Experts of a small language model: 16 experts in each of 11 layers.
Below are experts of layer 6 (counted from 0) of a mixture-of-experts language model. Rows are named router (the router's row for the expert), up (a neuron's input weights, with its number), down (a neuron's output weights, with its number) and show model dimensions 0-159. Each number is 128 + 32 x the weight over its row's rms, rounded and kept within 0 to 255. Numbers have three digits each.
After each expert's rows: "gets" lists some tokens that make up at least twice as much of what it gets as of all text. This comes from a sample of Wikipedia text that the model never trained on. Tokens count by the router's weight.

# expert 13
router:142122090108150077095095160036143164114082153084112107125158111157144134106192076089112127107099130096140184094088072107148094125144142164135168149170116164104106141141139139113118129140131156186102127124101094099079068141145116146161135132128134155171126097129103133086091119113211151108149106084117138126172239187154136107093114145144155139138132076147178123133127125172106079110099105158139155075169141109175178149170156182106115100199161114147081092125150148121071169108112175
up13:081113132151170190181141122169079156157111175117149089121121161127119102150164092131120106096137129160127139138127104108122147132105130111142095176086103085113146172193061088159115155126147159181182112116174148151120081137113175044167129128141073131117149062126102098178186134151129123176098100131123102128150135084110103135148101139156124109113088103118165208127119113079104138068088137147128201105171179096063107133142178188134096091140104069124148132084148114160168154106097176
down13:080103074120108140037146174128178092097082122112105190076142082108094109166102176128156184126148147122089136108167138151141151118126130076159119168222107130098137064134104160154147117121177195114083191092092153122100146080106071163116092092080150083133126182146169132116204112076134086082165138127131107131126121112141148114117091132148153119104173179156119117129169115150115193151130137154149099165072125165148115097136156174111129114115164155108112131157124153074094156120146128
up14:126101074181151160090093141053110124115127135117115131147136122096130104099130099106162097126147135124111210098116110069103127071077129170177146128113099102175167171155096112132097142176138147118180157106097141133149089068170125105128164187111144179159142079132144114126120108057104165085122102120117128150163169107133150048118162186135095169166173169116060126136151133149120047123057119138173176168136128118103127106120150151150125087139085132156111088140135163186198088108112126
down14:095171136170071106217104152088111107099118083106104107106081080165128098171120143140132164159115087096098132117171110124161139167095113109138108125143106162084091089100096117162104126156078201148100135124156124057110122076139133166116107144157061074137167059091122076128115169128160092091146114189123092160138189184153156142138123129184196107131164106145119138098138170118120158065094094139079097140126119118133100133085107172146128135161093144108106131109071177113161173125124076
up15:122108133157175139152135152196135183127154109242199172158129140132122156137156164169176106098117154162130157168152153143177158132137103123111122170120194123144093162147138137174110111159155145154150118111113112121106147164087135132160124153111134132110139123050116156160164171164114140201190148109133131157169178133143141149155154183151190170135183146204171120155150143121147153144147146139143157126186118152112160182094160095141157176168106202121143063126172092143159121134119086
down15:131126158140082132148168075146151116112125169136121068118096131126141165133143200132102089150106151156110143117255128099152149144106134152121121149148137188152166156089089136140090142151133093151050106089144110134162121152133181121130091178101128171163087145133127132129182147093130147109094192116159135126135168109107149101136180184121052124146076154153137135134164148117147149133112090068119139136085135165165162146146094149150078115143134152088147098128076181100158057170033130
gets: "-", " (", " in", " under", " inter", " un"

# expert 15
router:114189137122152078065138141125205159152132143183113143089200039108109113139194109123119124085102107139106208131138117132136112162141156158157187139196138099112092138152145118100117141129124114091092103134171084137154099125125145132145144106094122151117163065093170118141141133133145125056127090148103133118105152160114194117106074165124136048097113163159084113109114143137117098091088092129207101165131128116156149199158154078088156090154126140122134128207137127141136154155106073
up13:128145176174115131136140126148176121073201179142118087145103080166186092164108118140106118128143149106116095124169078161121161140080103107136146108182133164085073103165154149105157075118098097156090107156112151142104122062112116104132104041180103151109102085095135187108095101087110166108142132147132170173182092186080127098121073127153146197136134130132110116151136121168099147187122142092102111136098162095129190111137112163123148136138059189179131128130141066120126183115171116
down13:149166168140145172163115156050130090153140123053127118196115093142159106099085101085132126125186085111163086172101109090092131145194108112064081133143191132116141077112176136126079146146168155126145103083145152223112151170091128127127145159110129124177144121155136151148120174085125127146123094050132195117112172152129147180131124138063127166107160115070151080168111165135153116152109180104144158083133090120116113105139157102081112089119086091084123132131117129147142150188126118
up14:121102085130109076113121114128208133122134128092122086173114108050110165172164163154067157149111137138076167148135185079190135142143091154190132097142142122160165150183121104174113087098129140177169148121139079128166127136120164155113152135105098131084125083102134070096147150104129050185180130155124095187144114144122112103103180156162056144113143142159117075189130111132115171119097100138161132120172109073108123076108175169127083114098135064100086089138129115143120175130115138
down14:109115108134153121127186128127131149093131100151145177102145140145158120202133121058198216132126176076169086099158118169101074132141174128113100151106137161110136075111185132136107178120178145161132127102143134158122120143106120168138167108152108123129208118138202124175112151120127168069185155108096105109073085105133182121187112114130111115151102123097123097063117183075135096143120091163111142245085105140132144130101165091118192159141155113132119139133101142116105122143126143
up15:145204179090092101065117099119163156164122147157115155107146112147082110126087123136104162189131172133166092123107117096151164124146166137092055101109122135101181110176185114163121079166110076126141077160138160136150152107190085114174128109155139170108167081134131107148152130116084120088115090076197116174147117079142104174120115122083116089108102100147109117095126153146111114184116124133147126138116175180081141112122106137142143112075123064092124046056111098087155083181120123
down15:076053124107111123150149090107110101165111095083151142116115102079186173147164092152182119144112135064131130172090115094100075100126173124150171140163114113125119123097096129153132129085177132154108145080135089158163103176051121166106155121102102105147047176129136048120144144120137121173174147131134170125123145154078103102075130143163096057111123093119138111071095094115141138099172125174127135100120118141069078093122145135088130159094147204130163169171186123097090117131081114
gets: " |", ":", "|", " of", "-", " in"

# expert 1
router:125146111113154128114113153165141162194076160087129148100163126138142150129119151096083121131160127179128126175162145131186168180126117154171092152160132115187121109182158123125132116146115133116102156149209133110129137129152121133096101101180138110131144085107137184104133105183118113080205137101087153120099159148139133124116145148109127059146099133134048123159097094185124140118086078121153129096141169159152191127238128161080124102214134143174131106094127128201131136161057100
up7:134155101142155153081158095123154225186138207152125072149166106135100175063059134129114047109133114122095169117083150130129081127156105104187110134159117151143074184080140137153108095145089124095143150143155094163111068095143129074093124148105104138128093122119104128092128091180145105157110107137153146128156133049161091162122120084133094087141091135143154111165089180110139146119129086153116148169134106160154092120170124128086102164150102151119098160154124108169045126062115151
down7:133095122095186142151103150152085110147152109177104168094160112114110120148164175123164073171142125139117112124139137117192117164079110090108139173106115087169108134170170107115098137113157108138092154129134154080089175155138080144156116060104136154096145149083118142113172145148192086162150126168135172181122189161102177128110114104119132084160124162141137171079167158146152103072160134070150124144098051083121122140099067147113179092083072087153082104137048101088127126096171155
up8:128139130110170067138155207104130144108082152155111095130138110161111156129124135109110187131100069148128166138137122136161152119176105110107116105135092154173232154148137183151051142142149100068061137150143089210102176135150134092092106123187133125157114107121095048146157160148109087157121173128133114168144152148166095167068152170145185126120128103126067142152161114161109112136141153170046080098124089118182150138144159121078143105124136128108115086136136101108148115096160156
down8:154133145185160135121125156155110141100082081130104100141140130127080165137105151129114168148072150145074134077117135090049141092097063093129146105073156111111116103094134120117160127125164131105124149199109129143075110088106173217078161120129171148119099118102086112115113132081086066156090107093119170180127117129135161148203073112129113133125169149187169131148163057117133165076172123151108147152140144109131144121144077121099092227105093182148076110115168128107119130139113140
up9:114135111081128076154109135143071168097145086157079119153116154155166090097085105094115088131125160120160143117093111057117173128124214098126128163159172184090168171125147207142112105154132076134108130157134121131118140119107120150114097150116107135122161095123144187146142152086110121077189156139127202129124145106052104197102172130083155095172120136105078104133125152114141094081085118147128144130089067160114189149118070111144129152165152184174137143082139169087124084162082102
down9:103116114126078124080163098106123059106144159052136162126133115138121157103160125120100099102135141095118112139115135192102162141084110193123088156132135150163122096166086109093195172175141168110142155181157211110146100087121050104129126116129140142116114117166147166068089158097142124176109152083122150124150175156132138152120174127070127176115113063162163104149105154136184163184114091107131105099073163162136081117100203199142099096138171097131140124100156099130112121072152121
gets: " |", "|", ";", "  ", "%", ")"

# expert 11
router:121133129108118124100121170121151144185091170159104106093102129132185142059114081164119091156141069111131132132126143133157157122151181137075156130121173136106120084159168148113117089089116107092189087162118120179230096120206138086161146119119122069133155103163060109155099112095128119153188109133061174123122186091105141106149133175136150103151079110134138147152170156180112096107100200134146117152147083130105110142135148146111141147203089134113126178103141131156131141171057173
up4:074191134144140099106106098139100201157117147128125096138102139099143158125129141169146071170146110153073071124124144120143208163148116140189122112164078146160138121127122166136092125068079126113138103110104137139157107091154098149128098109145065095114112134132134095116173137162128074096182151083073109189090098138142125137190170155095100078123134106105118068133123122145127127106162179102209155202150164127124119089190132130130132109112091173164052087131123085104142064139104083
down4:098090112126171146103090160073114098112140147112114103123153183142106123118164116158129121125078119151102100136145100116091179143096109119132155125104142080143158182147112163083147180135121086084198119147148123142098190132110145103132063134133148153133117126152157111103061181103169168140211137025110087120125157146144118127065107183125147212083098173174159138109135130106117151138163157146140213188154149141076132095148162121122090106158131154145118101123137082109123067104170077
up5:140089092098115147083108115106111191147105126132137130137177090107130098129160181153094080081108125133126111175127117128134127134140163132121181105134149155173143110104113174101169085160139096157094161163108126193113106121137141076105146133157058131164144081096162077187105132160179158082132137078143176205121110109086154156128156068087113108152145138110139148162109114162044154138150153100186148101162140109045135128155077115162153104064137222141093095078110127142114164149117156
down5:140149097109147078131155163172118121106064101144131101117123175135132141162125150104119128143161086099142095155148074117162161115172143124156126122114098122090164134168123107108187172176162125141119078145152197131108106132094147110156148189111177169139182156092157135037198119205169101134129133092092119143156106186186088119139156066098123152124048146099144157143071107062092091162132136102075156129116098129163123160175105121108088092160086102133165097125149130116143117069089105
up6:106115066120119120101168175136102144106118162148052055106135112140127127042129132105097133112150112124146117080085174111158135096131161144135177122113127107132072069160125149097152152156088152102164180105114130098131148145149095109128074097083087145171120098133123111095108030080138099136129105154131154112143131078092153176097124114118113055144125076120087124154163160120109143170114119109166136150105116119118063046156177125099112160144100094078184091198138107082087149148160176
down6:089151113131140125202202087200107123115091164142149140105137157088133096163108117203145182149158125117094171127154071118042134081149150144176138165125130150102089140182075130122088151123160073136120109095112164125158120098104177156128160159108098098128187123140161111123089150124106154085082112174151108148109188144144091137122062137150128113153180155113125126103103115124130174126220144144159103176106079097117077148082124085129121150094085105102112129103127115108073094185136167
gets: "s", "t", ")", "n", "=", "d"

# expert 6
router:134153072152191122096100135099151190147080086090114114089113074157148150111139132140123191138141101074093187174101102118135130190099125126094108114124079093151145096162102152151103160112085089126107114134187112111147049091109125156152082114103164137126104159146161078129100062154114137133108132125110158173150180161101130155167094169137166085106107131154110199126149159135181109163108100152149128086119152091112130174184069121119056100165187159156141123169156075110130144110082178
up16:030119172128127182103120109118124175099043166120169132132081066108126122102087154143099116057129106118161078116112090140105146142128134144121167171156119152150122109137091128120078146112143194127110169175119106172138142072084154116112202126122151149140127093149130127123153154103140123094106123066098145094141118076111093093157134147120128142104093128143074142088118078047119124135118187132138160131083093112065095156190089165151081096099126111115115188115125135074104103149209099
down16:183111138120138114154188154164074119070179100099067097179160144135140102108103129131147113167096159154082104075099170108080145100105125100109094120093178056139124137086145102166146097126125066086106113135121092096081134169168146086155118154144079144120144155089095150171079096143181120153135130171162167134076194148095111176118155120124135130138126149126151092164066123116123120119156104094115084149206184155169161095095187124116151162207116132184137098126083135160133144134128161
up17:157140148119110130094090116135154117145087074119164162102112124074112115130148133117143145156133089115154059134086143127076147111149093077103129140118158120104181096098109137131143162151150123102075131093167130159113083185134201087113155043129106108114110118116134162107144189158152099064136166072109097111119129157109081091104117107113141126118080124130176079080132130079125120152165166164157151113160139161170146172156133107111054227212110152178127151121104077102080179110078132
down17:076131122153190168170128151137142205126169139160118083166127094137163174091110090104135168101122134119104157066166123091072090148133176086163182125118140146144085184134125151124077105128077156094150121147115118146149156021103057099149125149099134162117151166159128108122118085151109189135117101161151130119078136116140107189134132166154126168131145073144112150127149129136185082065106168106150117121101139119112130115174091130117168107152170113082139131137190180158151049163165098
up18:081171118120162125187134136144079142127105102156180126167139132067138176077114111157119187118107110092159134148135109147089099128120143098078147061099099095134133140106125096159118119033165128097127107134123102103131102084147144091133148072161085128133121171079128136141100091104139096077092111070107125153113100112086092118146075099128173135104133051107090109136129072123125130098128119173120119069167122163052143141105091100123194181129227127176133122136168179169116086107109161
down18:111119156130115117115119120119125107151144186106067093112149100156114098157174166163112099157171120182076105063089133115169188098158140127177116140134152151111096143111144132149111090214096108167195104163157124154094128160146108157113120156086162118084174075144124129164123188129105145137168116163175071114121141143141144159148127156116091167145086201140150126066128166132116147154141143132183103206136079125160120133102167177101104059128084129093136082100091059090188160120149113
gets: "\n", "-", "|", "\n\n", "–", "  "

# expert 2
router:150158134138143175102121170130141110132076159119163128118221089143139145113131172155099114128132125162106098130110129129113162146136195117112168206127159146118127114149159130091138101093156058110062149149168176132144164154183134148141196138133130151135110069172070136049116166108145105182110141095087162140126178139087128095066076176151138145120075087102126138166118127146175194101090128168149122122197108146110170180156078081115124106115135110131127143108188098191168119147129116
up12:097104100095076109119111109121140164160095140143087106164135129077142143068132093152084084159141166128108076101106129106141136100185164177132156128112182091139107153118156134141141119140069166099163109126110118104089073109164118100107148106052115135124152117084136126139103107143135193133157130112084097117106103124121169123113147107152151201092066139110045136073143150119084096179161190184138164086196092155104138098141205126163062136123076179196100114112119136155109093135112158
down12:118087131093121149121142114090166136200105099126120087084160143141142089075106102146066159126144153124121148169136072091123121107176120183111135160150159089138119165096135141140111152140101217108162122122107127139093038082111079129165147147086144127151166119118128126136125124098126147068169097088135078124177077123140150128082171109116179077105140136073062136100211165109143145166166113098123157103181095109148141163117167141191142133138153193155148105136201100075132131146092100
up13:111167140103197136078147172112102143182223140110116111143165139131123060102082103135096162135172151197130136133157112118125131128106161155119148203051147162197107120145164108088126091139160142121156099110166098160157099157075164141217199130170165097130150149158204125090121126129119125143188093135119122106163101164108073163150122087141179173147173093129109086088111135130150117135113120163108128188134130134118143164122091176096131153083125150132126106081128119129126152075163123
down13:122135122173146150196147073072167179182145158090167141114104146077097141129110085160143093145130146126028119098095148073178148129194112088100147105149099133173119095118172155109105141114123103121162182176138136102137063148159101098097093116130160102114125123066106165151162116102140125139102115138136157056105116126139121138144157090056101167112199085126151131184111107099129151105131148145067135128123146109104106097087126190152049112105126154126182132188128099129082069122145142
up14:140138145138095119082106088149072122159147186179097111166088103177106153138140181142133104156155138155138177148129130151158088161159083125145153137104097090088163171157164122155128138149117111063148150131210104150160089121168160130048153189171193184116167057125084101174152167119084099170136181158069126097163135100174141123096150161131109120097166097148153127138135128114146195114182105135135083143114144182109153100135098192170135138148102128157159103144162160098116118081102138
down14:124117119118167086176048133062131130115104113107109143089172153107157154103110125099175149130084125068108114119094144123118160120162134183159146159162154140173146151100104139143154128125149079164086079157112193089061199114161122105130128154066151138041136152117153108088088112104125103125095125077169144107088119131066133128118095083133093105149141136132120144154107106114133119137111153133178167074156074122209093154120137120116130149066084107134112162178202162200116152072139109
gets: "s", "ed", "ing", "d", "\"", " ="

# expert 0
router:157134114127135093102113103104128136121122154152160096066139111143175114140153175106176118156142119110092116079167147176153134136170209096093151167129140140166088128150148103106156104103131048127122156129118043168185116131109208127123124157183134188123152090114119068087137107118135101138086108084112182154102159142147151097133104174133111148126121150151132153199137115146186067108090081177146055104141117132107146113172071179097148066102166144110101143127184102135130151180135077
up12:184129120134123133071104132100139135188096166110122096044143129179090153138107130105170104124176088138148144108109103110049161108118111075119134116144131155146089113145088105097116147178084128085038132095105095168123129123141116184102134131130187134111172113063090132159106121101105094132123084074092094155121144096102111106132093129061139140110112160175135085073152113107175079220131144151110114109094163148165098082099112127084114077109209131101153105147166118125092091124168137
down12:130133145101107107142121136140142071172102105166110124164127153142145103093182180087116068104163146181191070160094127155170122104160124159110103127125123141080058156163109102201137178134185126090170117090132147094165102101136179112166090172117132096156095148147139089060162111137072081182121168122126112054084157167148149172158153149113132112162139114056137139124156178169114124139151098131126098098052132111140163156116142145090148175201143079147088153136138093150139146101114124
up13:168135140132150168142144093142096110111148163136128134109099182154138124132182101154095118150142147122087112130125180157139126123135078084117179150219117155156123156120195152143070077114095130073110108159141135092121196145153156105116090149103177135080168122169093152135103136161120038165118088124099119140106101082191111161088142127129178164152129160121084161144167155123133153170184111100125157110111206121130152106216177223107136123125123133170132170058124116112107134114129151
down13:144186119124127126103100153157160158167108096109065141128174128131143079158166136162126166147135100120140185113191180104143088158140202140151101149108209156125072139187072126143167134201087096137160088127148131121089107129146142107111177135106097125169139099160127120151112096142145166075148149075081138089091133071121134106141197112111101087103142169158166172113163141100155108152158102131134121068098158118112143152099114062135144153171124132125115104206168138088148078156051139
up14:127097105094123104173137206148171106114105186044167126130111123083146155135136145106112166173139183138066148126084126116092102134051112175114121158157100123129107084181145117124110116121155156112105128121120119141144105162164132179092144082097047177138106059081086141069142104074103095167127149089123162148123143138140128137182099093138084086119119150112173133182077069131127118055109121094157135104126119133131135122166129156154066074138060150072111188149149115151104127143142127
down14:103144152119174109092082064092211126115136186158058125106099109162149134121127121075143138128110069104134156145102150110118112121086126117153169091085142091080182187084130066128085126102144135206138075130078141127149132088124083134116100168155110157118176103106127156143163130159143214104111148199146124116136105142115151120072118109201187118097087131130098155120110183096173168162170171067088110124117155136124129168078166105143128108128151108118129124135108149141147152118144202
gets: ")", " a", " was", " first", " is", " an"

# expert 8
router:110163151119143079082114185096163176116153186146137138104123106183121169119208150067104094127117115141090163143116168130105119148131189106124148177163113140158087104139164127109118124132093129127073086132165083114149060166192160102118122104199097170154132098107183146138162128140105159138102113076065162143154139141124122104137058172126097127118139121112118116073126181144083130121121053187188125153125133156139153133165157117079050113139156123117156190160171152154105132150149181
up4:097143098124153134166131127111155126087146133108094125161117121114181103109146141135050130140072091114127107101119119168117098172129118059136109135134111143051115096154110104182184092127155069060130150120134153132089135197139115165162080132107142088136122075146118151079130129155105136154104122150074167215117152186179118134126096112075157141141099182076094117111101111111117158090117095160107088193079160070109164130169137068132116104074163138063100073100142106080105129168134112
down4:106151151197173110139125103128041129104092140180098079112190123114111135096095183151172101146132101120113113152114128104100159123188158143095130106140088141167074147136138151069120172081118119175099057111120154075162124102156142134135134102152173111126118183114190088147135129138098176104117089125205104102117120116050150166116128124170092147141135127141137157063126148082186126173122165128117146022117124172128162125070082074105089157136118118107084148117131122131136147093096113
up5:098168166147126186116110137102156143057135137164105102136084128174102159122163135111092118155117149149120064188173153094127124167193175114145144136145108152161187123148122089155152100107155115128103088122150134136112144163045090153115146163149165136078163136086120103143121124161144143149152132070129121164143130118133138195166138185171113098132154150178043158115164135125153127218149133102194130100211125115077099128122165156185149142156069108139102144144150160157167154198123132
down5:127187102125129152170119162193146143160109131113180120131129110157055170149118057121132150152107115164122130116114113137111136070136083146101108176123111127086136173142155202137109173071117162158138139188160136073139171167222166132174107107145113162118166121198153165134119180079149173145057130083123121173162125103118101075105121086111114157124193123151154155135168131135098140130148160114164155171076093136189111131103118131103132162131113119085119191155129160057139137121167144
up6:134080123131145091189116103080149142150137106086135162118149100078146096101125142179211128067172119120103190114069213122177130126124104147096097178128135137174148115109091173097123126146112114126160081119083155171166118084158127066108173121117093147119085105061151138116087116078054150100149120161122108101102103115148084107145152111096165068192091120082122089153076115146131155132120189088162124137121124114108123136095122159150140091126075097140106086141130071162175115086128083
down6:103186145136207150133092148121096095101176153135178115164113143117134090175145082104099130131136171164044123171119152135098095191162094129115138171185135132127118125114198122123113097091138107086105134104127128133143173118082145178165108106210155130141148160099079123104143174099165132158103118150134119185199124139149095168091140117121175148096147098180142126114112133104098089156154141182159061140147135121102176159140141146086142189144193094128094135156130150120103219075158121
gets: " the", " of", " to", " in", " a", " The"

# expert 9
router:123173153111138106040154197148165155107128167167134071083187126128155176137129139040110081149105083132142160107124168112145102150191140142159113155185084144135125113132151146132120136138175140129124079151150094094149126178142113136142130093139115159102132082092141173145146114165182116128093125118082215138150108136134157098117124167104080073086055116081071148080117139144139124102115080139156133140143136167122174130182084128127046163146163112107135157202173128168106132123104130
up16:178158077153115065115156174127154132070080147154205117133105089134095141109104063181101095125145095099054168066161091140194123085163152112136105084079145134109129129135166058068143090097129123080112116089096162113102135120113101134112109153190103131135107080186161111156128110120079167156134164135059118194169158106122187101064119096080124128072168120124147088118109122125125094175102121151150127122109119111169135133146117201140139138095131132132131152142128179090127103141118144
down16:119094141180150174141130112125117183110154098110113127124114127121142119152195145123173170124160144106139111142126107066111154120080192081173161064148088114120030069129189140107101057132106107130117156142168107167114180158124140079109125111071164142118151153136113135144128165098178077120148094088162152143120180185086143138150085148213165153169114113136115131110098124093112124180186101200154105169180166118111131148179134107141146091137119137171123105110152121081143086122167092
up17:121118117135168110161159155087087200119106191098198155164112153135114061114173171112121136126154144089096153102133111139122151175152085140104155100152144189125125139144155076148088077134096126082092196177174126075097154095098121122104126130119126117163113151092183163180142132184095150133085134150117114063122108097117091127132147151106134103155117083178084080106090142111129202133079113103133096181107097110134180182121145168163146167216123112091132158115174157140141097172113105
down17:115107114118107171086059168130193105171209106084065132107119146133133162126062088152091151179150089105181130116173146177136127114096148116147175132136153126118114132122108117105116167141152103101147063143090136156158127149194107170071100123129151084088146113198079111127113102094174145097146112101113162124094141181136144128111147136113112139120094110061140173145186092181185074123167136132095148125086130091140133110218108119111078160099131170183151137148182094098148144108130128
up18:043106132120121139093063150104158176126117085163082192216185104134108128086200091103140154133134089145157103187169106113119107081110108183106136129124129139102117116158111145158141120100076125143122098140120106101148194096146154176146104116096160125062180191134130076081133147182150098083108130080154111127163121065135109097058122104127146159098109137098137139125131171171154119103125100155137153094125074107097097138125136171128157150124159101166066168132106116075186132139121087
down18:068109037135180126090137116166088131130102145142145105134104142125162108061095201133129156136191119097186095142095115143071125161147146157113150161153145090158170111119196168097116128114097129132148062106108065113075119106097146103135138136154128108106043099105102105098101121127146178115106137115108102172069157155154123136119191116128138137167145141129153230144076117131140122156176152090082126231170160142129114146145130092153125150156134176094160114140151157162153109105127125
gets: ",", " and", ".", "'", " \"", " that"

# expert 3
router:202075060109097083100087138094152165173126164099136076069168090120130150122193151075090141136155107118091120122112148058155140115181098142211137147107142175115155148177134133113118109084146075130134097138161159080154091157174128107098105138175106126171175136118165128144149101128082111140140131120148097146159160116105085127124128163119148100110077089105089106173180141117150132101110144197139159112216102183127141152164097066141097074129142151124138112153137131178097138197115136
up16:040123104115140178090146176124120151135156116127142167123201145123111082144151095111055103138107185107179186169119111147161100120121093137113164209208164182163149132110106148080123102141180092157168123110193165170121112120111078147102176110111126111082110106099119106165128178150133187150142124149169152123129205093144096117120093149164112106121106122100154159118149154097100142069155121153115127111128159154139120145100121127134194181141177137106131143145120077181060174101149140
down16:179164177131156083113148131138094141128143104091167109120123152147117162118139115116232166127177143165100078174121171081081137102179133133136102108114101181119153161124137160109184165144064139101126152137102156064092138134145125095145141195148130084107084169158119126133122117112134106165095128115162130086163049151140150162120133090075108108153142117130139147097109177126113088120094158078130138036118078129125149148192107112120161156140072142114126132081195206076091074143137117
up17:141149148129148153101117150155126159168101107066140153159096088171124118102167154150121154149108112205060138160087097086110107124092097092178094118106093145108118152144145105132079144116156064148124104155123068119120115137118117089053092129205122134153073121103123132122112139136162096054176133131114135082108101136109140136099109162114159124114152153057154111119184165158137099114103147195091113054129110197131144142074113138089115118119151057144147189153106129137143033105154072
down17:077164136176098136181156115119086089182116120105185113142115144150096178139126164128105143099083127162148119128158129147128104141134184161136128130167132125142058109151157085163086168145108161105050118172114069120137128162100168113187106145100086057136139132146125111140116115113155151121150137165118109120102199143105076080111089174136198116131114106177165093119107132126168209190176157089144127133128120188186146086184077121172109121130126112073096108133052106150104122137136088
up18:084116089123198147096126149144075150116130144115109135125132102113141131100157164104149175157066137111064132058131173069123070081187115116121090084096110140093133124133135069115144182143124086109066176106143064122105162088103199094099112095148093102171146122146117163099087092106101121168091123112085121103100150102094087125142112174173102156133131094110091088086156142065187139103105137136140149097138078140084143114087199129128122084152186134152152153113120119112126167174071092
down18:155149137137106147143122120134103088213083090070166106103150125178099127138076122145136157112128138127189096108111147121122171154164098200102162095128139091161106081138149160082121136125079145147157125226138141085118085156097118106100109126087134156130146105136122109175138124094082094080169072157152132120149100123141171099176179115126168127112121174145109175067121138133140149177174142107150183183167115087132101133108111072136180142054107182123109058095161134197130132155130089
gets: ".", "\n\n", "=", "\n", " 1", " 2"